python train.py --n_layer=10 --d_model=256 --n_experts=16 --experts_per_token=1 --d_expert=352 --d_shared_expert=0 --activation="swiglu" --moe_layers=[0, 1, 2, 3, 4, 5, 6, 7, 8, 9] --router_score="softmax" --normalize_top_k=false --routed_scale=4.0 --balance_loss=0.00954 --balance_bias=false --router_noise=0.1 --router_bias=true --init_std_router=0.00957 --lr_router=0.000532 --n_head=4 --n_kv_head=4 --head_dim=64 --vocab_size=16384 --norm="rmsnorm" --norm_place="pre" --norm_eps=1e-05 --positions="rope" --rope_base=500000.0 --rope_fraction=1.0 --qk_norm=false --attn_scale=0.125 --tie_embeddings=false --parallel_block=false --init="normal" --init_std_qkv=0.0369 --init_std_o=0.0458 --init_std_up=0.0528 --init_std_down=0.0528 --optimizer="muon_hyperball" --lr=0.00636 --lr_mult_qkv=0.5 --beta1=0.95 --lr_head=0.00543 --grad_clip=2.0 --warmup_steps=200 --schedule="wsd" --decay_fraction=1.0 --decay_shape="linear" --final_lr_fraction=0.0 --batch_tokens=[32768, 65536, 98304] --seq_len=1024 --doc_mask=true --train_tokens=576900000 --steps=8886 --dataset="wikipedia_en"
Below are experts of layer 5 (counted from 0) of a mixture-of-experts language model. Rows are named router (the router's row for the expert), gate (a neuron's input weights, with its number), up (a neuron's input weights, with its number) and show model dimensions 0-255. Each number is 200 + 20 x the weight over its row's rms, rounded and kept within 0 to 999.
Before each expert's rows: "gets" lists some tokens that make up at least twice as much of what it gets as of all text. This comes from a sample of Wikipedia text that the model never trained on. Tokens count by the router's weight.

# expert 9
gets: " was", " is", " were", " are", " that", " be"
router,221,198,198,224,229,229,172,218,198,194,195,201,233,159,179,197,206,239,215,166,234,188,201,219,206,209,199,230,175,187,207,220,194,171,230,211,157,202,196,174,208,207,217,192,195,204,205,218,218,227,226,222,212,234,183,194,162,185,220,232,187,177,205,206,207,196,205,172,225,185,209,174,201,192,199,186,180,243,185,210,171,237,205,218,205,185,195,227,194,227,186,202,209,182,224,185,204,162,183,237,190,174,192,182,194,190,197,193,204,194,201,213,173,225,183,207,216,194,191,193,183,203,206,182,222,170,172,215,218,209,183,202,184,230,189,162,229,163,192,213,206,215,213,227,212,169,214,198,209,173,201,208,182,192,195,214,208,203,190,216,212,203,203,208,204,168,225,163,199,177,183,172,237,205,189,206,213,172,207,188,225,285,173,189,218,211,220,190,231,204,181,230,196,213,191,194,199,214,221,203,165,187,221,170,159,164,250,205,218,187,234,219,176,149,171,179,193,214,194,183,170,186,186,203,201,196,229,211,213,216,211,205,205,193,200,212,232,191,203,218,203,195,201,217,226,205,194,222,211,182,173,212,194,239,201,206
gate0,198,178,122,229,201,186,202,227,212,205,198,205,206,228,197,232,187,216,213,208,229,199,189,202,226,217,190,224,169,205,226,191,155,224,197,217,190,210,210,217,193,240,195,188,204,194,204,221,216,239,195,187,177,207,214,192,210,205,195,204,196,183,188,251,229,176,225,217,214,215,240,211,204,210,189,203,212,234,164,205,194,194,216,178,199,251,215,177,186,198,188,211,186,199,251,168,190,172,214,203,185,195,210,195,206,139,205,201,188,158,207,183,176,189,165,216,196,174,191,209,176,192,208,211,201,208,206,184,200,236,204,221,176,208,196,209,230,212,209,223,196,166,232,200,210,228,190,165,166,192,224,220,216,189,189,230,204,207,177,195,177,180,210,259,194,209,206,227,213,181,197,211,184,199,206,176,191,209,190,233,222,210,177,242,220,190,196,212,197,206,161,183,231,193,190,220,223,221,199,195,201,226,223,190,170,189,166,197,204,196,240,184,161,199,196,168,209,206,170,198,227,205,174,202,190,183,220,174,211,198,202,207,195,198,175,204,179,225,195,219,185,204,232,200,196,192,196,156,206,185,195,209,207,225,190,194
up0,225,212,190,164,216,197,188,174,232,183,163,214,203,214,196,193,223,230,210,224,190,213,215,200,210,166,182,207,184,188,201,253,205,195,166,209,183,200,238,171,210,195,240,236,197,198,211,209,192,185,181,219,216,175,214,186,211,216,208,208,183,166,194,213,184,175,150,178,221,181,172,150,185,237,183,202,201,176,189,215,207,195,205,183,213,171,196,209,218,196,206,213,218,228,188,239,177,196,203,194,249,169,199,246,210,207,193,212,209,234,201,202,237,205,191,183,202,228,205,191,194,206,212,189,195,200,215,208,198,231,201,176,196,172,190,181,189,156,209,197,169,232,198,191,202,168,169,215,225,195,210,182,202,180,199,247,179,178,181,198,194,169,195,207,200,214,178,227,185,230,201,174,197,217,187,186,214,221,190,163,198,159,233,189,226,233,189,177,233,201,208,201,190,180,220,222,174,229,218,234,206,182,189,214,235,189,200,202,174,202,184,219,221,228,203,240,206,188,193,207,203,204,227,217,177,218,205,192,193,180,173,213,214,195,203,175,180,222,198,165,222,191,184,208,225,202,188,226,206,192,232,196,238,194,211,170

# expert 0
gets: " the", " a", " The", "The", " an", " this"
router,170,199,167,203,214,180,231,207,199,198,202,247,215,250,175,216,179,212,210,227,213,220,210,193,185,199,209,223,170,184,175,225,181,211,190,195,226,179,157,168,209,179,245,191,184,178,185,238,175,224,207,220,204,178,202,189,220,224,193,203,199,199,161,182,163,174,205,214,182,227,213,229,150,217,163,205,206,237,213,229,195,161,200,200,180,230,217,207,208,177,170,219,199,193,217,193,188,175,167,181,219,226,220,182,216,212,185,177,200,191,202,185,205,214,211,161,161,213,191,184,185,160,178,201,179,192,212,185,198,174,210,207,193,225,227,201,201,210,219,182,190,246,211,210,232,184,202,216,191,189,206,222,207,234,209,207,205,214,183,199,204,209,178,210,211,217,192,181,231,173,216,218,203,256,193,182,195,162,208,191,208,191,174,209,238,205,196,198,194,177,229,212,176,189,186,224,186,187,215,176,199,184,198,199,205,223,183,190,250,200,238,191,203,186,210,198,217,211,174,212,225,188,228,223,188,207,192,197,239,185,199,208,184,166,178,175,220,180,196,211,200,198,225,225,180,188,190,218,201,200,213,179,183,188,169,204
gate0,209,201,210,212,211,181,179,193,195,213,192,207,176,199,213,208,215,199,205,191,208,190,236,196,213,200,219,222,208,195,190,201,185,214,214,193,174,200,181,204,236,213,219,154,165,203,219,214,183,203,175,160,200,233,183,223,208,188,213,212,164,201,189,216,203,207,204,216,228,206,183,181,188,211,213,191,212,196,195,223,225,181,207,220,199,182,199,218,231,211,262,187,188,191,216,162,206,230,180,220,206,225,194,203,201,182,207,177,152,226,211,196,211,212,199,184,222,206,202,176,223,181,224,222,183,207,214,215,205,190,238,190,179,193,209,235,208,240,247,204,213,239,235,236,202,207,187,218,188,204,181,176,196,223,201,167,172,190,235,194,190,225,236,221,222,169,216,178,222,209,172,196,228,150,199,224,200,200,156,199,203,191,238,214,175,206,168,212,204,195,196,230,245,196,155,179,186,177,195,232,172,218,186,200,158,211,189,210,166,221,199,174,228,188,205,211,194,191,201,183,187,204,215,156,206,179,194,194,212,195,213,201,232,209,238,189,212,175,235,157,230,173,205,196,191,210,199,227,228,206,207,204,193,205,209,202
up0,187,204,196,151,153,190,231,183,202,168,192,227,214,201,201,186,196,213,246,205,193,196,182,183,177,208,233,185,202,177,206,215,217,181,199,208,188,200,213,200,182,214,196,202,215,180,199,202,212,160,214,232,192,160,202,181,193,209,228,191,254,204,193,194,196,200,198,205,214,192,217,194,224,188,199,182,226,205,202,188,154,212,229,195,198,200,230,200,200,172,164,211,205,173,202,192,201,191,230,206,172,189,231,193,193,198,227,183,233,188,208,201,169,207,217,189,209,200,174,199,160,220,206,238,226,205,158,198,158,210,192,194,165,208,227,206,219,197,165,198,231,191,164,208,213,224,186,177,213,216,223,189,207,203,211,197,222,188,212,222,195,207,201,162,194,213,210,223,150,218,174,209,232,246,218,184,194,208,217,204,229,197,169,175,218,200,226,207,206,211,182,193,214,200,167,232,194,183,208,208,224,191,198,236,203,194,264,189,221,167,218,223,145,233,187,223,160,206,201,209,208,214,181,223,184,192,193,195,227,214,177,196,199,198,175,224,197,193,164,195,169,211,201,200,183,169,233,184,191,204,192,204,190,182,188,208

# expert 8
gets: "\n", " |\n", ")", ")\n", "0", "1"
router,194,218,214,197,194,183,233,181,212,224,176,171,197,185,210,219,193,201,225,233,210,213,189,254,207,173,172,161,202,212,197,210,197,211,184,193,210,225,173,180,193,192,178,210,220,185,188,206,189,213,173,173,219,208,200,218,238,212,213,169,209,210,228,242,169,205,218,224,218,228,193,212,218,182,193,181,181,195,201,183,210,167,242,194,225,181,223,202,212,203,226,166,217,192,215,229,224,202,217,234,221,186,188,174,185,203,202,213,215,192,235,188,189,178,187,230,161,182,187,201,181,176,216,209,214,191,202,235,178,212,197,200,168,244,231,194,207,189,211,215,200,219,196,228,236,187,164,230,188,198,200,218,192,230,224,190,211,189,190,189,242,193,192,225,176,218,197,209,203,171,233,235,181,257,199,173,199,198,199,193,180,194,206,201,198,222,188,163,207,186,183,171,173,194,168,205,195,179,204,164,239,195,184,195,244,213,197,208,219,213,211,173,216,236,212,172,196,191,201,215,186,193,184,215,199,195,191,189,216,217,255,188,189,199,207,186,159,212,219,218,168,196,201,213,184,212,204,200,168,197,208,192,197,174,159,218
gate1,194,193,173,180,186,196,192,188,233,180,235,159,238,227,209,217,206,184,223,219,197,196,211,162,192,174,180,174,165,218,193,203,212,208,196,222,176,222,214,178,236,198,214,187,206,174,224,178,230,199,228,221,202,167,222,215,164,190,201,191,183,214,145,191,209,196,191,211,197,216,226,257,216,202,209,209,207,163,246,217,216,226,218,201,172,178,214,237,197,230,220,181,196,247,180,212,202,227,228,200,197,179,210,215,220,188,193,233,213,228,175,193,233,189,190,217,187,181,235,176,180,225,194,186,204,181,200,205,218,208,215,192,220,190,200,200,208,173,228,177,201,186,182,233,208,207,193,199,199,179,195,234,183,194,150,216,183,236,204,193,220,184,184,174,162,189,214,216,194,193,211,215,192,204,210,219,202,227,190,205,212,192,164,187,184,221,209,195,200,189,200,184,204,178,208,208,230,218,233,176,201,163,179,203,185,171,185,190,253,208,216,218,232,168,195,211,190,208,200,182,211,226,211,222,180,194,178,216,175,213,202,211,184,179,190,185,185,167,200,198,185,169,209,194,184,193,212,201,164,216,165,176,217,196,205,216
up1,175,194,200,196,195,193,219,189,185,158,233,162,175,211,208,213,195,184,198,209,157,227,204,199,210,188,192,252,199,214,184,201,197,173,209,202,169,203,209,178,194,215,198,203,191,187,173,257,227,196,229,213,210,200,178,225,150,148,206,214,178,220,221,217,215,203,215,189,237,213,171,205,187,192,198,181,211,215,200,180,227,181,203,191,207,207,212,240,242,179,183,168,216,183,154,191,197,209,207,203,230,171,182,196,173,180,169,187,187,202,219,216,200,195,226,225,187,199,182,215,183,187,200,158,196,179,183,219,236,199,219,192,221,221,196,160,231,192,192,189,218,202,259,185,199,200,150,216,194,196,182,202,212,184,217,209,196,195,176,179,188,191,219,195,195,203,197,227,185,185,161,196,225,186,200,210,233,208,197,201,204,185,187,209,181,165,190,230,205,203,203,222,218,197,160,191,205,211,200,213,211,187,193,169,195,202,219,180,165,215,214,223,212,161,186,171,209,210,204,213,215,184,201,212,214,216,219,200,194,241,205,216,199,238,152,182,207,219,216,217,213,202,227,209,215,159,219,182,204,190,197,168,207,208,164,224

# expert 5
gets: ".", ".\n\n", ".\n", ").", "\"", "–"
router,197,213,214,195,195,186,231,177,213,224,183,160,194,183,193,203,199,203,221,234,211,210,199,263,204,175,178,157,190,220,196,206,194,210,195,193,207,217,164,177,209,193,169,209,220,191,194,223,189,213,171,162,231,203,193,219,234,204,202,179,201,215,223,227,170,212,201,237,225,225,189,210,218,192,184,188,196,199,189,176,204,150,230,195,219,192,223,206,214,207,226,176,215,197,214,223,225,208,209,239,213,190,189,175,200,194,201,208,212,195,237,201,203,178,199,233,168,182,196,202,182,181,219,222,219,190,209,235,181,228,191,189,178,241,215,198,198,200,204,208,218,201,193,239,239,197,160,234,189,194,209,202,184,232,217,200,216,194,192,172,240,198,175,223,178,212,210,205,214,177,223,224,187,272,196,176,196,206,200,194,191,197,202,193,207,208,191,164,214,181,188,182,172,199,163,213,200,188,198,170,245,196,189,195,243,199,198,205,216,212,202,183,227,226,205,174,207,203,204,204,188,190,172,218,193,194,184,182,218,208,245,180,197,200,213,178,153,223,219,219,164,195,203,212,166,212,185,190,170,201,204,200,191,176,157,196
gate1,179,184,167,166,213,213,235,171,175,184,238,220,202,178,206,212,183,213,206,195,205,205,186,224,202,201,196,184,223,198,211,190,234,207,216,224,179,213,197,203,191,202,234,227,197,211,224,235,231,195,206,187,216,196,186,199,214,213,153,222,209,229,148,190,206,209,178,205,194,214,190,183,219,200,242,205,172,186,167,187,197,211,194,232,232,190,178,211,198,176,217,216,150,197,206,201,217,156,197,190,205,201,189,180,216,201,220,220,190,201,206,197,223,233,239,199,218,201,241,185,192,186,220,196,221,216,162,214,186,193,194,189,208,217,197,184,201,247,200,179,228,190,219,208,178,198,174,205,215,176,196,207,174,187,166,193,210,213,179,204,196,212,233,197,217,169,241,166,203,189,176,175,236,158,178,179,182,164,225,207,231,236,157,222,214,215,192,236,198,173,193,186,225,204,216,206,220,179,207,187,187,194,181,208,206,209,193,202,184,169,195,199,169,182,212,207,222,198,216,182,202,212,195,204,201,224,189,219,235,205,182,253,213,212,186,215,224,226,207,225,189,208,179,217,219,213,155,224,219,194,178,230,191,224,198,186
up1,230,209,187,208,193,176,211,184,221,231,236,197,187,175,219,235,182,188,212,200,202,202,237,207,173,167,215,192,214,155,195,189,212,202,181,190,211,170,178,207,184,196,195,202,164,202,217,211,212,204,209,199,200,202,205,191,172,228,229,159,211,167,220,185,183,196,202,170,190,218,198,178,185,196,190,186,213,201,186,209,211,214,205,195,186,221,203,191,211,187,180,188,207,176,222,195,217,178,186,219,246,189,213,201,174,210,197,215,167,216,205,204,171,204,184,193,207,163,231,181,197,187,191,201,199,150,173,166,177,234,193,240,165,190,237,199,173,210,217,205,188,207,203,184,215,172,197,164,205,209,234,210,173,231,216,227,170,165,195,224,196,215,220,151,180,219,196,225,184,227,239,165,208,190,179,207,170,213,209,183,210,187,164,191,202,168,203,205,192,207,171,196,208,222,176,208,170,194,174,154,192,203,183,214,173,170,211,212,215,207,194,186,207,211,203,193,209,176,214,195,188,228,170,177,226,225,207,207,249,232,202,206,190,213,223,193,198,208,253,193,181,217,222,200,222,216,187,205,189,201,222,232,156,219,227,217